{"n_layer": 16, "d_model": 192, "n_experts": 32, "experts_per_token": 1, "d_expert": 512, "d_shared_expert": 0, "activation": "squared_relu", "moe_layers": [1, 2, 3, 4, 5, 6, 7, 8, 9, 10, 11, 12, 13, 14, 15], "router_score": "softmax", "normalize_top_k": false, "routed_scale": 1.0, "balance_loss": 0.00298, "balance_bias": false, "router_cosine_scale": 20.0, "init_std_router": 0.0338, "lr_router": 0.00095, "vocab_size": 16384, "norm": "rmsnorm", "norm_eps": 1e-06, "tie_embeddings": false, "optimizer": "soap_variant", "lr": 0.0053, "grad_clip": 2.0, "batch_tokens": [32768, 65536, 131072, 262144], "seq_len": 512, "train_tokens": 545700000, "steps": 4359, "dataset": "wikipedia_en"}
Below are experts of layer 11 (counted from 0) of a mixture-of-experts language model. Rows are named up (a neuron's input weights, with its number) and show model dimensions 0-47. Each number is 500 + 50 x the weight over its row's rms, rounded and kept within 0 to 999. Numbers have three digits each.
Before each expert's rows: a language model's description of what the expert responds to. This comes from a sample of Wikipedia text that the model never trained on.

# expert 28
It responds to: Verbs and adjectives for public or career events in biographies, such as announced, elected, signed, released, professional, founding.
up0:555496463461511427479444532469475522485558549584465482499502579527455601495408481391492387466498490471461497570452484497391499397533485485509430
up1:498532558452524427562452600520492583489423415535539486537448507477527582541511400509534460515529475490538460523483520426500430552530434442491487
up2:448562496469468504543489435511440433465540492546518475483456481448512521466508565533478449517532465495471576535519494508468442536510508479520469
up3:439501615560418553441509361515434523489508467584589529526483498353412575389551561512437550481515562578498533544534488459509494523539472471473512
up4:469485419427511424505518456400555451539497462524515566417506505467461375473602476405541409527517490471536500406470580591387476499497489505499499
up5:473491463428473518549506461509525427469519462387551505523486568473521498586486548518498525522456536427586544418507572521474474532442481473490466
up6:457505514515530477524518384546525513483398380476530539513557536436521495514464545470509485463500494495517501500460574514447513611491464530538449
up7:539437517516561486499480453531393433446552519459543535504611451592498671459509506436520498484394553512595526585458465457493499504574432528505533
up8:489511489524519560591453451457615586469538521577548437472479550458502522423496455419543510516439480444576479471485526522579467538431514482578526
up9:499508465541512564498375512452415489476543530574468428467511527484561606526524441436501488504483497447481469483478430528437563482517500481595562
up10:489523561504499441590524490481462586432548523538529418445542543499526535533499498483481514427565550516630495470452446475487514494540524535473425
up11:471428424502573566458483560460566556440510471452594508545554489551560537513451522512493569570475521520483475485526447474494511481547435396513463
up12:478473497400497494573468545465551490537434505569542468451418478511549498502523567506491457543497508431450535476579507479504564534452499512476536
up13:500511437523603504534544514421497502487486477517495437435494476555515418458535494497499500577566438630449438519520542560532494487552393472479430

# expert 20
It responds to: Capitalized words in names of organizations, awards and publications, such as International, Health, Medical, School of, Journal, Steel.
up20:503446611530480557540519516525514414455493466462523433474564592554543598531488445555497530527506424531530429512483515499516508503489604530530440
up21:457546582551509478493459481558527498539553441467491487519495467424537420546460582513443565530540528463373596602469546481489476518471469453482550
up22:462581415488564499661499495432443577542575602461468479475460553490480429567434593458486464524529566463480584518596515575503506487411414495516450
up23:510478512555516535584498396547595426527490453430458527529417472507438449469471412527486505522454482509446480373441445449582471410543575430486489
up24:495552482454419482522442493506481539430429515453561472534530482496491456493472551558568523434539528523452513466530542407576387486499513471514414
up25:528496571489490538558496547444439513471505556512469421498460414523495591481488480507464489378504529486485479478446530598456486451513545454514488
up26:532480532504540506549502522566536436519513458492469460479489520468474463599517541528406550519436531627391537524531543508498589511487517504504453
up27:470573614523488518561550508561455566517553492457497460526527427522535479431548557620506428576536587595453520620564547596547536479573508522509587
up28:560547537471493457524489464512516525520478523512473549522464482546536473403407481491465571567490526535405528464500488453518434560539482487539496
up29:457513431600563515501483472495429588498377509486501552489550439505465494379585576468459442543433582405529555411500573527522537516528442525502427
up30:450484471489517576527463483474564516465578405500502519495446465444522530532487506461478474510551503505539569544386538506494359390479501534531526
up31:475457473424494473467478475542540453490568498509412467490478529502444453484457479494581576488461486486451446533540548620492539554512462461541504
up32:481530566454560556455465502476503544495532491422513497451497513510437616470550531426431464472484500582481426426576418547481405492439449565513464
up33:405457628467528509519521413508517435493495382536519544506536551468515435461521559386574576448455475528549547475451573501531482487549466497513603

# expert 13
It responds to: Nouns naming a person's role or a kind of entity, such as film, band, actor, footballer, company, festival.
up20:566485454498583489480460583417458434536503473556486465515432609491502465567498474508484495482484577443498382561500452476471596423474563560534491
up21:420528510495439543381542448554498519518516493490528516495526474501487581389512544532468543476514464518441453525478487568445504481497447505412518
up22:518429464485511552538572522490556510573613492434469544434505569570437545429504528525388439555575574441524480540496464437497468468479450522475533
up23:453520484528536552503509474479441429468482474411479464519459559467588444441537519428335437523545546520489484484523403590536535459526486549485428
up24:556595429514493533482473410459467400516488547622504540535525560588493454463475559461544504457512559430543495495484407512431479540494479552481577
up25:578522509519497556497534482465457459526447540467539531549616510491526497464495510529493431459488540466520491569525413494531549552493401528408533
up26:471599560479511554522447594382517532559538462525551512490505496478576444593434483469434451473504547522546473483527490497431451481411563522470508
up27:534579546509617544550531532438532581476558495508452514546491542564541519557518509483473521524500497473601482410511453506481533465513499484558544
up28:436433542517581574566544439478484567464478459512493386472509465547497470436429525580553569543545533554534547466532546571489441540556508511500628
up29:517464477471493479592500500506432578463480519523493515441529561550416476587480485499545590489474617485564331455539595556461586511506474538472505
up30:480508529556502533538585476417405539469525597355467496493475436536521460421469513546508404510502476526520458355483465459544473529498575523487429
up31:584567501454476542550458469364550469510465431477505502534556535527513649524415584472483459500465477554507458582488459433490542459507529485570574
up32:509502611453512585541423502522559462500525460428474444496487487538508582545469513541491509509549507493441473424545539489591529477467457381576447
up33:573448504566464565489435526533568501511551431595508485468468529484479571484444595582438519506391603464493506493542453453512485497486526481461479

# expert 24
It responds to: Pipe separators and list dashes in tables of numbers, statistics and track listings, usually before a digit, e.g. "| 3 |".
up0:478531513533480433571438506466454559449587461439484507579492485503444401498411452468476442512417494476507453447471484398410489478423470523439495
up1:454525391534626491540497479527561608521498595445457550486558549553481486503494511613596502470465484576405453511482474488558515499520489475555410
up2:527487464476485447551467514532497534479473515557519550670457515557425542524484500422454522535474496422503495496566425535525556491522447418530530
up3:514465499543447418361472493561523497551496529458546495486477461473452433559477492539507492472415377461466513534429493567449464591549496536537520
up4:406621456510583442463541527523529519445598570584487488440501489411403535515553470576417555422497510518534531405516499481528476493581477505516544
up5:504471444554471528535462524487542571539538497519468532486479557316500528556526477557505493522500505516575500466509537411528557597494557400533439
up6:455546489509576520482541561567545454518524446583437469516561523611528457493545518529550488460409431509482501405544519527495546483460481479528500
up7:467578577541489474471511480423508496433543527478565483418506487548485457453531554521534580452509544495576493533515463510462542493530462510422569
up8:435548524607549414561500523446544427593477544564503551431513498559483529486552484445443388523437571536456625511462582438504510521463460432519590
up9:536474500577425608471492596504505507487487592512503563480415553571526467584544526585560518454520530509501470494541439498438545408487561506473491
up10:458453533505547506551541496494432556434461506470535542501593480559471519476511626418477501369592505508391471436495483434557450502490448499540580
up11:374545467525508564513487430471522425459483505399499596542589572438623502518535481509544381495506514561548460499459489497495445503557475546395498
up12:428523479480535424524546553438435431521427610522408569506542473504624487453525516541474519433487442447472497466457488536476445437533533513513562
up13:469555479472447541477530491440458389469451459432546487405495496604375446495451516476507576444567489492422520574449522450411408500447520523487500

# expert 12
It responds to: Conjunctions joining items in lists and phrases, mainly and, ", and", or, but, &, as, e.g. "lead and coal".
up20:503508472381501453509467443454531561461469505404458447573530595529508494482418534492495517496465522534546411467519510501505423541520480584439455
up21:538414515412490554596491565493572594516544425460479546542486493473461528418543537419446499480500393509398566488528518486621477552534471526440543
up22:437413539452528451458425396453500487455495481487484473462483530520523554461514443435370476475475545588443493521489373384450415482535493500493525
up23:515459549564429520448517413555490443585510526438448537542497419516500490542448498507436517524523492399410489494577476473477499419487483443452398
up24:440475536503525545507419457549414439518456501578486517494393513444518580486474435473506449545541569470471507499459440542455597553512541494480534
up25:443464517531466501411509568503484482494444481527447511480439613546505496569503481604464408513538520432547466628445480554396500526508403566496563
up26:514533519495385548492446535504546501613516510507465511557445468547529436515448459433454452533465480540508559484553477519559587516564464526471466
up27:531563478462480579553451546512520553539545449532460518557575560484446454438496577446484484532495509533491455484479421433470571482506431539476523
up28:488500452609474476554551593451442506611551492511545584497433596566473459517518634466534420546488535468546412484497497488570504431435522506562514
up29:531456617548565546583490496474410486585506456545496489471587521482472532565456548535449483466494542527555469585438492515542543542482532506521476
up30:505429554449520438553438448561495488537506532472492522576523484548401567533529447563524515505563533561587553443448522499458431470472531561470464
up31:527537427422503505465467449624487457414540532502598513408492543522524558548552551513484472529603520529417555447468525493513433470488465507517489
up32:470445624484519479523494530523551491485380478490486538512466553555560501498541452579533508395541565489505548471404611424453553496454480447494571
up33:577475438533464456546463456489551562489528564576457528466440592457591564558455500473507470501469472495463552504517577480512436484413502452506446

# expert 10
It responds to: Short syllables inside East Asian and other foreign personal names in sports tables, such as Aik, Kuk-Young, Nakashima.
up0:512437536504585451480429487502551541579514562483543505460583535481549479443474552506444593485366540523492402449514493433485387513534473527510486
up1:487578546428535450538556538460479521502485529461602563499506600510530508570518506422514598551497561521511500569533505494567579477528506493488377
up2:483527509464619474466441608538475495491528513477411522454474508552533539520528438571537500479420478554513466512493447442451482464471570516420510
up3:526448528444492559596487492431471557438516457454501473534559605589530397524503542504573429430490495577535489531453452474459536492543505474508487
up4:490559473456609599563490489582511539493487487463528448500466444524500468493502521508454559596447565544511595439466451468548509505510525573540441
up5:428392389444548574484481466508544538504487466455489509480454575523459457491485472522603546463484476563426542492410479500433488425495416381432539
up6:569499522373557552542525512536478473537418548558543546550500520556496519454487496574565457375483407579499526526536467433467542506432538459492511
up7:393448550568552603524545472532435439478459552495500498532512590517436421540517451560486523502528436587458483517518465504473513461434568447458552
up8:535489467544470517434523453538437592527545459467407518474386479477490526509504422516509561473465466432422529559507457487462578511529528436519504
up9:450426516476508456497479404532472525413473558438452484481438536507487475538405467484602521529492462557476447536472481521598527564610469435377558
up10:396529526476585443489550470410564499427473558520513495488537558445477535531432481428490523556471540541489526505478461487441553547541463502468498
up11:404495488456473534484496506489498608530492520483473518514522457529463555433558468459499419476528407612532506487473524508416479468460476537481533
up12:544475533497537544441456582471575545522441534438473573550487499567563530444543508539618501502618445474528537448469583488472446492434549484573504
up13:503522544538433613602561542502391468559521517577486507518520430544480502515430434421564447430435541429411489415532429575501518515497442545484573

# expert 5
It responds to: Digits, decimal points and unit tokens inside quantities and conversions, such as 0.36 sq mi, ft (, million, (aged.
up0:499530491487555519470457529545525445515519496518465553528580498534394491645586436553448420566484494578473445502429481412441584511496529496509505
up1:521476522572471486548487486583564544573577478549435592506463559502485449526490456527576485459534510491432526506473428449428545514548430477407466
up2:548465504468486491479526519483423621453549556507418492490431597435469495594485554560495484557424450571490531549433520472468453425493537503412448
up3:489517557562502516517486508473409578452442515433540479506496485518452426479463475460424451476444410508552572405470531472464466475539471521579385
up4:488401476561532505411476543533518514539577507584540579450516525470557499434438537474513512546530434442470420466497412360534492407465447510490592
up5:580482522488555486504436527399580442521517476558551471464614519474486453506489491419567468408460580423503537481562412508619520471549402494526497
up6:401542536466461506518531431509535432499438504469498455538381588479476556494489515551446492502465521564508530524435568478517577563464540434440478
up7:620537519507518514481533409493518504479456485448509501473569414491583443500513467477483500527482435460441483503476513554488543418472428486494522
up8:531486499542482512519542395568424450522515512543478558474566481445575510612520470505511519509506475497422498525573501533477533530559590459596559
up9:489488528485562493475557477503476435537507463431457536495505574518512502582436485466494482468475594535516482361454517482487518526546459382589452
up10:536549498595489487568390558562461451446475490469520462506566538527485475533598525524492512507503579518513574486579548565529532541576549473597455
up11:464460550386569521389466480485499416629461515511458622467575510506552463473443471497554515419600557487541484455497517424408509479469496484529528
up12:567569481500491536553615503510501526590491449511479590425515488501432494500497466498482523539476530466473462475495542407609508482443450589461511
up13:522488552526497527436474489496515447490490662566495447541523491532491523446571550496556487487546472458529435498484543575487537504461574496439475

# expert 19
It responds to: Prepositions linking places, times and means in running prose, such as in, at, from, during, between, by.
up20:624429489479547488434433542551467643535533498537563407482513518465502479587520587445454427531519555576488412544455511508604412471534452491440481
up21:453457545467562417514526462498522459441489566502435547429433513528478550466449472450430604550463447486527505571495447555545408481565503561613512
up22:519551435477522540559502518495492537553488450620496556438532603470487430527605463495606476641499455521498533517411595475539487507449490454553436
up23:487462565643417510491489428529481430458497603547491597524429529512558510543523518507451546414539420450509488477465462486568614570457568531434543
up24:521530460519495538554446485481474512503574539492428507430421445444473595453396503483503525557531470564533456530491547524516549473531515560465629
up25:504450476488477456459490431495537449496564557471422462595492595521467548515469509507449503439481550471440506446519502424459391448492511502481483
up26:518517534570430545506525562505481488571514437516537466416498424555502426554582550391490447469518486504535470509546478438554603451514519576442462
up27:597498471551432524547493509539581452511523459483401516531487423439419445539436573550527519446440495525538510535522493516413547425389529603558438
up28:465467438501536526498540503567535477562457555583513468457467509456543459442517547527529527522492414594458581493512454568504478499487360444475473
up29:526508527422522430528535509589444443458518534507484482584470470461438392521473562452484396510521509472477394455474456449563427543483473532451454
up30:534431540552531518475548493532489474560470508481465528492440534481479587504493489431519583418450473483476486500490392483497374550520493476585524
up31:344517551529550546502585452469539479533471447478452509495563483551436454418483532498500463457518500350552462422491508461532424436476528525517505
up32:445491416437543533580426493493501556395500566517530377445500492419473470550525491539441570585488502531496408536389460489554502615437468535468544
up33:518458475494553555549551448548486503504562541492454422537451581513525359511435431519438495505463449502462492583518506473520450494455515422529459

# expert 21
It responds to: Abstract and general nouns or their suffixes after the, a or 's, e.g. power, land, weight, use, vis-ibility, distribution.
up20:511420590540490473455487473463506474493575566514516494434490479522500473499539504467532467387511483442498471525550542451548529616440534443448411
up21:457525558498474523511497529482531447462463464507555534485434530547479529453466438436565473451374512461516474463535494545381401466530589462471498
up22:532456557400524522567519498529483417367482513514538560419441532513465451506576469494473425494447504536560490428508495506575600476504419539471501
up23:485516392489522429439512518456476538539535637474448500463509542521461542544564562499478456488512593526526405549463477445494459526400473522477471
up24:531446480485411578573477547485524492603542505526520572447440610566496517454472493556476478515551489496556600492438431439424479494554369446471513
up25:461461490447499536445411537495511444519494525489545505526547565482624503444599541555501492528489454490469454546358557522495595631523494462497495
up26:464527550584524482574486527476523481446509600460614544489360500570470528467502554476562557658441464346494510539499415558515567538551522493485574
up27:475384563507357508523442443440511468444519460537400501411508483477465478575419541542588520465530518406499480509425497413488458411419505550487450
up28:513538487399451502494492529525559536458492481501592471441493503507441486494457574511496534543563517574481519497500584486497430462579538456589480
up29:531403521518480461464571412497394445573607476467479543459455461482494434474587470492521571400546519482513543488441490574461456489578525500465472
up30:508509512490559552593538547531450402493494457436466474531420417517445495451543581576517536539553494547503503476590498565465429563425576509596594
up31:477426565415465486534415558491469456466435512495576473482405512468478490512603446454600574483494588452478467434567476503499534519490532500486547
up32:416477520551462488511543563531448394439535526482488540507482589474442450456479453559518507527515460534490555408493528568400456521494510452559504
up33:483553555468484457560546456487516520557492568384545455448490519602444537494505455426604440459522415524481493567468513480501493602467601466574548

# expert 22
It responds to: Word pieces such as ig, ang, ung, plus word starts pre, ex, def, follow and first names like John, Steve.
up0:456487612436514493494525504463497613460565476430516519439520434556505454505436359501457534393514505527517527419469554503552476595483413498517523
up1:496414535591578495461513491481451427540483580433649398451506486495467528483474492480482518495426495563452488524433463444494553509445454508432547
up2:468443368455509583604470531614377499504376469545510615458542516543512454477463566453428458508541515545434520568454416476412551458485514527452527
up3:460537489496463544533481498574518506450447511533517410537409570537453461506519484549583499478440483488417532554443548528491540480531507467557562
up4:476448530469541521543464581518481556474479507685494461555528497487507435524506490521436505482528462531557517454492543434459391532505585516469573
up5:496448536536534559448427528481501549556564448571462541492507502518498464586541492471423461524425478492445360580473406500468503478433466473475601
up6:446456575450492573482457464468494443452461517458390574519522578529444479481468474509524483500527384441555422442541459441400475520533438422586503
up7:511534594544496529570468531527511543511540426493490444518534591579533535526496534527572415546424532502493502542442526529496464592603603521502447
up8:505448519529500563479488498487431492480478501434556526514399547555448460582450615523537536495526487517560533475530527532490501502549569451545483
up9:600453511470455508494482527452500536564629521410490476501486491505542434505431413554571512484630495480515437553473475474393447526564536429572531
up10:432476451404434516459502523476387537573448470477524505480514522534458499484566584501516503466400533541495507498505530474566486416486469503504518
up11:517442553435476634539447506487638527565580422474596480540441521512430524432443560492501512498438511542456529508507518548398481458491383543568488
up12:481569486513430538552454470584429481500515562481563510422513566550455508485427462516496463567462557543404498489492444585460576563462495518459500
up13:377480469517428508476452457484474557487496469464410468525457578560427489472473552467533502470451581507534481474570472569586502481501474605432527

# expert 30
It responds to: Periods and commas ending sentences or clauses, often fused with the last word piece, e.g. Park., ars., ions., China.
up20:520530555505468517612457506476560464553534494553450420509503490547507569508439383502599563515537504457539495499507493455524504459435593447448480
up21:499580458457593452564518500449507553446483524508517471481614540512377531504478535484470528486450540493581540404523455531408467481554507453533496
up22:409458512508526479568517608413436559537602497522540515552518557516597621453504514492417502409533587515563481472402493377579484439490472453532440
up23:481465522554602570569514492402528414425566502436441472563455487466477517527477476511514501519474460453528538510481439547467525568467529611542521
up24:441519485546514402498480523461433533497393602453475555530563504480542527448470489524469403489512452440470455497501536406558514460578397523497533
up25:505559484404561517507521443532462413511386406569505460412422496438449507506470523505486603577459453479604521581472550413458526491488524511532514
up26:510431474501544393585521543453429597445486589313484443456491485519553571473453492410543551469440592566627425360485393553528502539571502492554559
up27:569548618468503462580576465500501479573546402507528549517487465460449554523535512502480523398518501595469481521452523563516543543476526444572521
up28:403562479553437461444522474422474500473515500438411440518470505459463577451464444541536461474500426474524423393378517508516585491495509510404562
up29:514427521430510523598505503458496533532507519492450588503535543489504406466567485463572507519485423395523468614403531472478515481585511462528490
up30:526549440459517545463530378515644421530439440476536567432504527480431473570523500452512410586555436487500518463493438451405532508477498542512488
up31:488392514464506479581499543435468510535456618564541507464546536391457576542453557551501557531450555565495594504518435508458555457488517542490511
up32:426469564566455461490492443557491558498392493563530530548460494565469505554601504509399576562474495504525517460450514548446530525361600410593484
up33:540430529552501555438485439513586466490488499529586515528443543518480539505556483464561490420502527577529388500511445488398467573530434463536447

# expert 26
It responds to: The digit 1, sometimes 2, beginning years and numbers in infoboxes, tables and prose, such as 1985, 1996–2002, 1,800 MW.
up0:409522524443540528501546486459520626421420576452458372545549556524486412492465517525563444460428420457503490406480462478477448535500449656484449
up1:506498504505464525556489486348434461502450461520486542542472483520506532481507437549535518628393471520496499476460560482525377461495420449493533
up2:533510543474533456574405461570599444464447396569483498483517520472498586483495523528436479487480588472466442501523524473551576543508445477460556
up3:553514599467526465452373445528483491536547520440500582546466525530574545453489520485414578486494539551481499517550461382485507497488483440476557
up4:576426408482524473514475481519480481493449505449411546459516501444493512421463446522501639515587476525488504538454518505517603553502523458438479
up5:566461489549558529513554532586542544538519570528511493501503580472453511485463488428464476600552520612444458478532499534486569411460464525490501
up6:480503589448498580534471405507448453504448423550574518438543587433491424387566526461525462520487491528567486454513493597410482528540492555547472
up7:501517487518450536395494478427549499455501433477512487511525568381430561488535457541502480446423473455528439516464521479462547431483438482504512
up8:465530434420524493471432571592451459574485502650548541496541508481487467496525431602462485543504511566393482501525610480486513564498575455514458
up9:517456542536511521487524483499508421485478449466451529467536520504479504443532437455563558559484467578539487454588377559498487616585542494467568
up10:494513526474539521437493435591364490515513408486477505451485546409504410408537519489494515433557539490586487444515494436583475515513514506533500
up11:483458543431579476483504478531487475520429485615484520565523513549519399514480454479481420566541462528422492461510544566516419441543422586522452
up12:544445502497453526527436457502579482555493492479457465426448523497527573486479543539524433485455481499459483446399554526500595445591510422481401
up13:468568529426514530398589583560431579594487513482565520544441558520385475440516556493559464531482402485421502537510522427473506529463485492633506

# expert 3
It responds to: Infinitive to introducing a purpose, and the action verbs that follow, e.g. "to commemorate", "to improve", "causing", "allow".
up0:518453560424551593478478456575506531520460540475471394526423526454523546411546510436536461569448501415465492533490538524527532436433522545538537
up1:472498478499543607455517577533400571511377510513527508478601562529509504491408576422496526496443560444540542479477492495550506522557478493509539
up2:548435545519492511483485524497520478531485553356402529449503562434420426534530456356534445498479503522502495544572386554519501537570574487549515
up3:451381481476432557529445465526523475481564511416630470553578517535630500580468401520437476542595536461414569494485473510529509549546465435488556
up4:493466407477538517439400555563558533467503512557525551521424529467451587518465537526509485498480455493428532497506528455422491494510471538421504
up5:490398490449507570481527505529454468366515556598496519496484553489471588500499494501500459539472496502531485499448486402519529427549560350539472
up6:564494420401559516505492577521545447429538500421504457479534525527566469526494548484454522450567449499453454584529484449460516371531436466460570
up7:494454512414507454613491500577512505440509484448600494533437521530543489530582594526478538532503468512580488459527525414492503545570495502465524
up8:454491544494530545510510488479530477435410466498534427417539540448496442480510440485455535547489456520490469528571477416542526463457506566538365
up9:463532510489558464442495469492499453454539492441448493479457504539445462517555553506524475517545416528509444482452541432482578493559357504472517
up10:488597429483572501545443555601452485463445509589504530564457532455486510493560525526564480489540445456428437511463495427489501504502504510454450
up11:518457478511458481510554549507511504519494445529449417537490363555587460478447447499573532462547449502550498517565444458576499490430578503593574
up12:376481458523518571485493414567414467490538481508531465404507483473529484492438525496419492574476458428543496586524512589475477519499452561496580
up13:487511444465591474532528455542455568449513437536455504481396538453464424453551485526492474567642510499515511583551500458512501508507500502478508

# expert 25
It responds to: Bare spaces and short prefixes before numbers in codes, dates and route names, such as US 25A, Route, INCAT 046.
up20:441496520506479504545458452458549447537483579474545522406499543452488478541583470604514584553534498512549499440516582531509418595538521516575618
up21:544476553571407543498397476515406433455566461472465504478548515541420502521480496403452520480418520550489455450548504467606481432486484320440544
up22:365415550544552630453457495510500422483561408532454500491496508531466522555491493444620526594456501515516520545485462431458439517501481564414441
up23:463454476447573561499519607528606426492487479404558507564554516536404471443571479576485434429421497546588623481519456586430527491458494463493551
up24:573462531525507510486435588503482533522511545464481428513495520533521505506419546516495566420488451574548568494569548448533515557422438510529513
up25:509476576564492516434461475555461482508472551491554574405541460518528542429389543592556507419484453468517458440524420414513516488527491562410480
up26:453495586495480412479437388509445496457533473440501476576504439531547499454457530583495509431543422562424408450584495434518452497554566366459499
up27:521464559508520565423456586504456451502507474465438419462463620511521453522463494522528539455495492558502434450648624439517485513459524433541577
up28:392459447437520514553413436557558559529466555586535507500578508542455461540466502449495523467467555486397499458424445524489523600504558562522588
up29:469390506605406438589400503557596568459484522509478406658525466455600490538486479497519518429521492516508543518419547491502513563473473446584528
up30:575505483492528470542458500494487559572515505513451591419444453589480601521552463605489533573526563550467377439520478502529483581511511456542543
up31:532472510455460497478583447530445515589397508470511445525437465520542422528534454529606482421457411560558518500557566506459508470447561470553458
up32:407450551352540535534486528487518536503501560511492466521479592508568535433485526552499546501461567564527547519450478524498524534502477587426485
up33:487474562406470500566493578518378444482433431406479516514524516521460492468514418544388510501498513492416442490533494520444510434463374524469531

# expert 6
It responds to: Middle pieces of place names and geographic words in location descriptions, e.g. n-ort-heastern, Köppen, Creek, Lake, towers.
up0:499482514524519497559548454490491520453423443453522400572385543535454505499500559474477537395565503492515496550496488458563520409613375444437516
up1:474581509453536468464531500484519494514450529530424398508461522553435510542528434488458482528487428550464526469462369492661500536511484485543490
up2:527540478561584502493533520404474462475427616478543391536523521462462549427569533474524557580468548632586484530502413551588511492481526471506604
up3:501506548543496434595429522461407471509547527478521522390453415532494568431529564549474491534424516459468437525481529543463561501506588456479496
up4:535476486459504499487498471568434414515459461518518518501469486488607565541536547490485428478469495494488563570579480467470490534499474523594577
up5:523397443540573508555496465533500441526471493514476557436519575570541462444412471447508432519484541439519480485560431507599433518501513539515476
up6:462543490448558566539527449521560447464517473496505490505499500491428507526515594564536376474522559534461547561462515516416528535434423587587469
up7:529463473560506509547553509476503462441447560413517509507550561524478470456592472467476528484456582501467577530493486418532506519383464534497517
up8:372447511460518494483535467472462572501525454538470374479455490501469509456499493582481537495468488571479449603507455487441559419533499511441503
up9:463499496449456495610470464543459453473535468461505509438577446446531505466465499517445524467513540526447549493472482451475519502454502554517595
up10:521506500513554507543458512501486472536483569461549528516491514446496524538443368482458482550530465545484506478562553627497461482567455524526541
up11:469452490476557508533611561571462470629529531491514392516517440468487677532482425507591583469523472493463501489468599486520598514468621476563423
up12:515498451446519498474588431531502492534514475572476547523483533483457585404537446517621558585502506426551506429465532493455501474553418547479510
up13:564500448557534461596488476504468484486467520442464504535520637480504404540525495529529493427469477558426543524471612514554522489474470472520512

# expert 2
It responds to: Geographic words and table cells in place articles and election results, such as County, district, °W, Township, Republican, Total votes.
up20:543482518592531493521507628515494466496561523481553519456473471545490532562533563450439509553523471504450579457544568533552556472515484442573464
up21:545424463401480419488552486505534501571465518492500474491566529473493513571435504531524448480379520571444580421484426466427454455496507542512516
up22:491496551546574528489448536511403490516507492594454530453529477500521484497443556452562570492514494523544484499603434559558578500491530443399444
up23:483427352508513570516489526547514538561542510518487364504467484544449411415465530470620540471533581481510391509510464465624499459385553519475515
up24:446476468471454573511456405561479428487561482524477460500554497512440477441468507538473599431518477449509590519569569478460488488546519616561512
up25:456489499385553495465443500468543443619485570524542384443505527446455478449486438586505497559441570473575527453562561511506497481516458502472455
up26:569489585482484548444487455554461519547471567510577507566516445476566474507477545422488511480473516529508444564431500526520488575548481486498484
up27:444461526513594570443488550529442505357445536511448486525421481521549516547515540546446437617552564518469462426471604464467548451448513524484583
up28:435467454490498511402510530502503435586502455448431516469553489508528514478477532504516471599382400474467505481560472435500583515616500548484535
up29:549404539559520563500438474539526538473487514506504438502515540538436476530448567469573515551502579602567429551501486469596458457457548512524513
up30:467540515466479484517416463476404537529472525484509604536518484494485483480511497405424536554488456486479555549573570540486541431495423491507497
up31:512371486559488533528522510499529485488531592584475485560519606546530513510454547476462432406522469485478480383512499476527529523508548510544555
up32:506474484536502513480446446537569529510559552492461524493416500493548463444423445509522540471621461393538451542538498441467492470463452541564474
up33:453528546542440461469457560490594519497536569518375506473448537488491594489504490495531437473472525490497496356426460495533509550413457356484518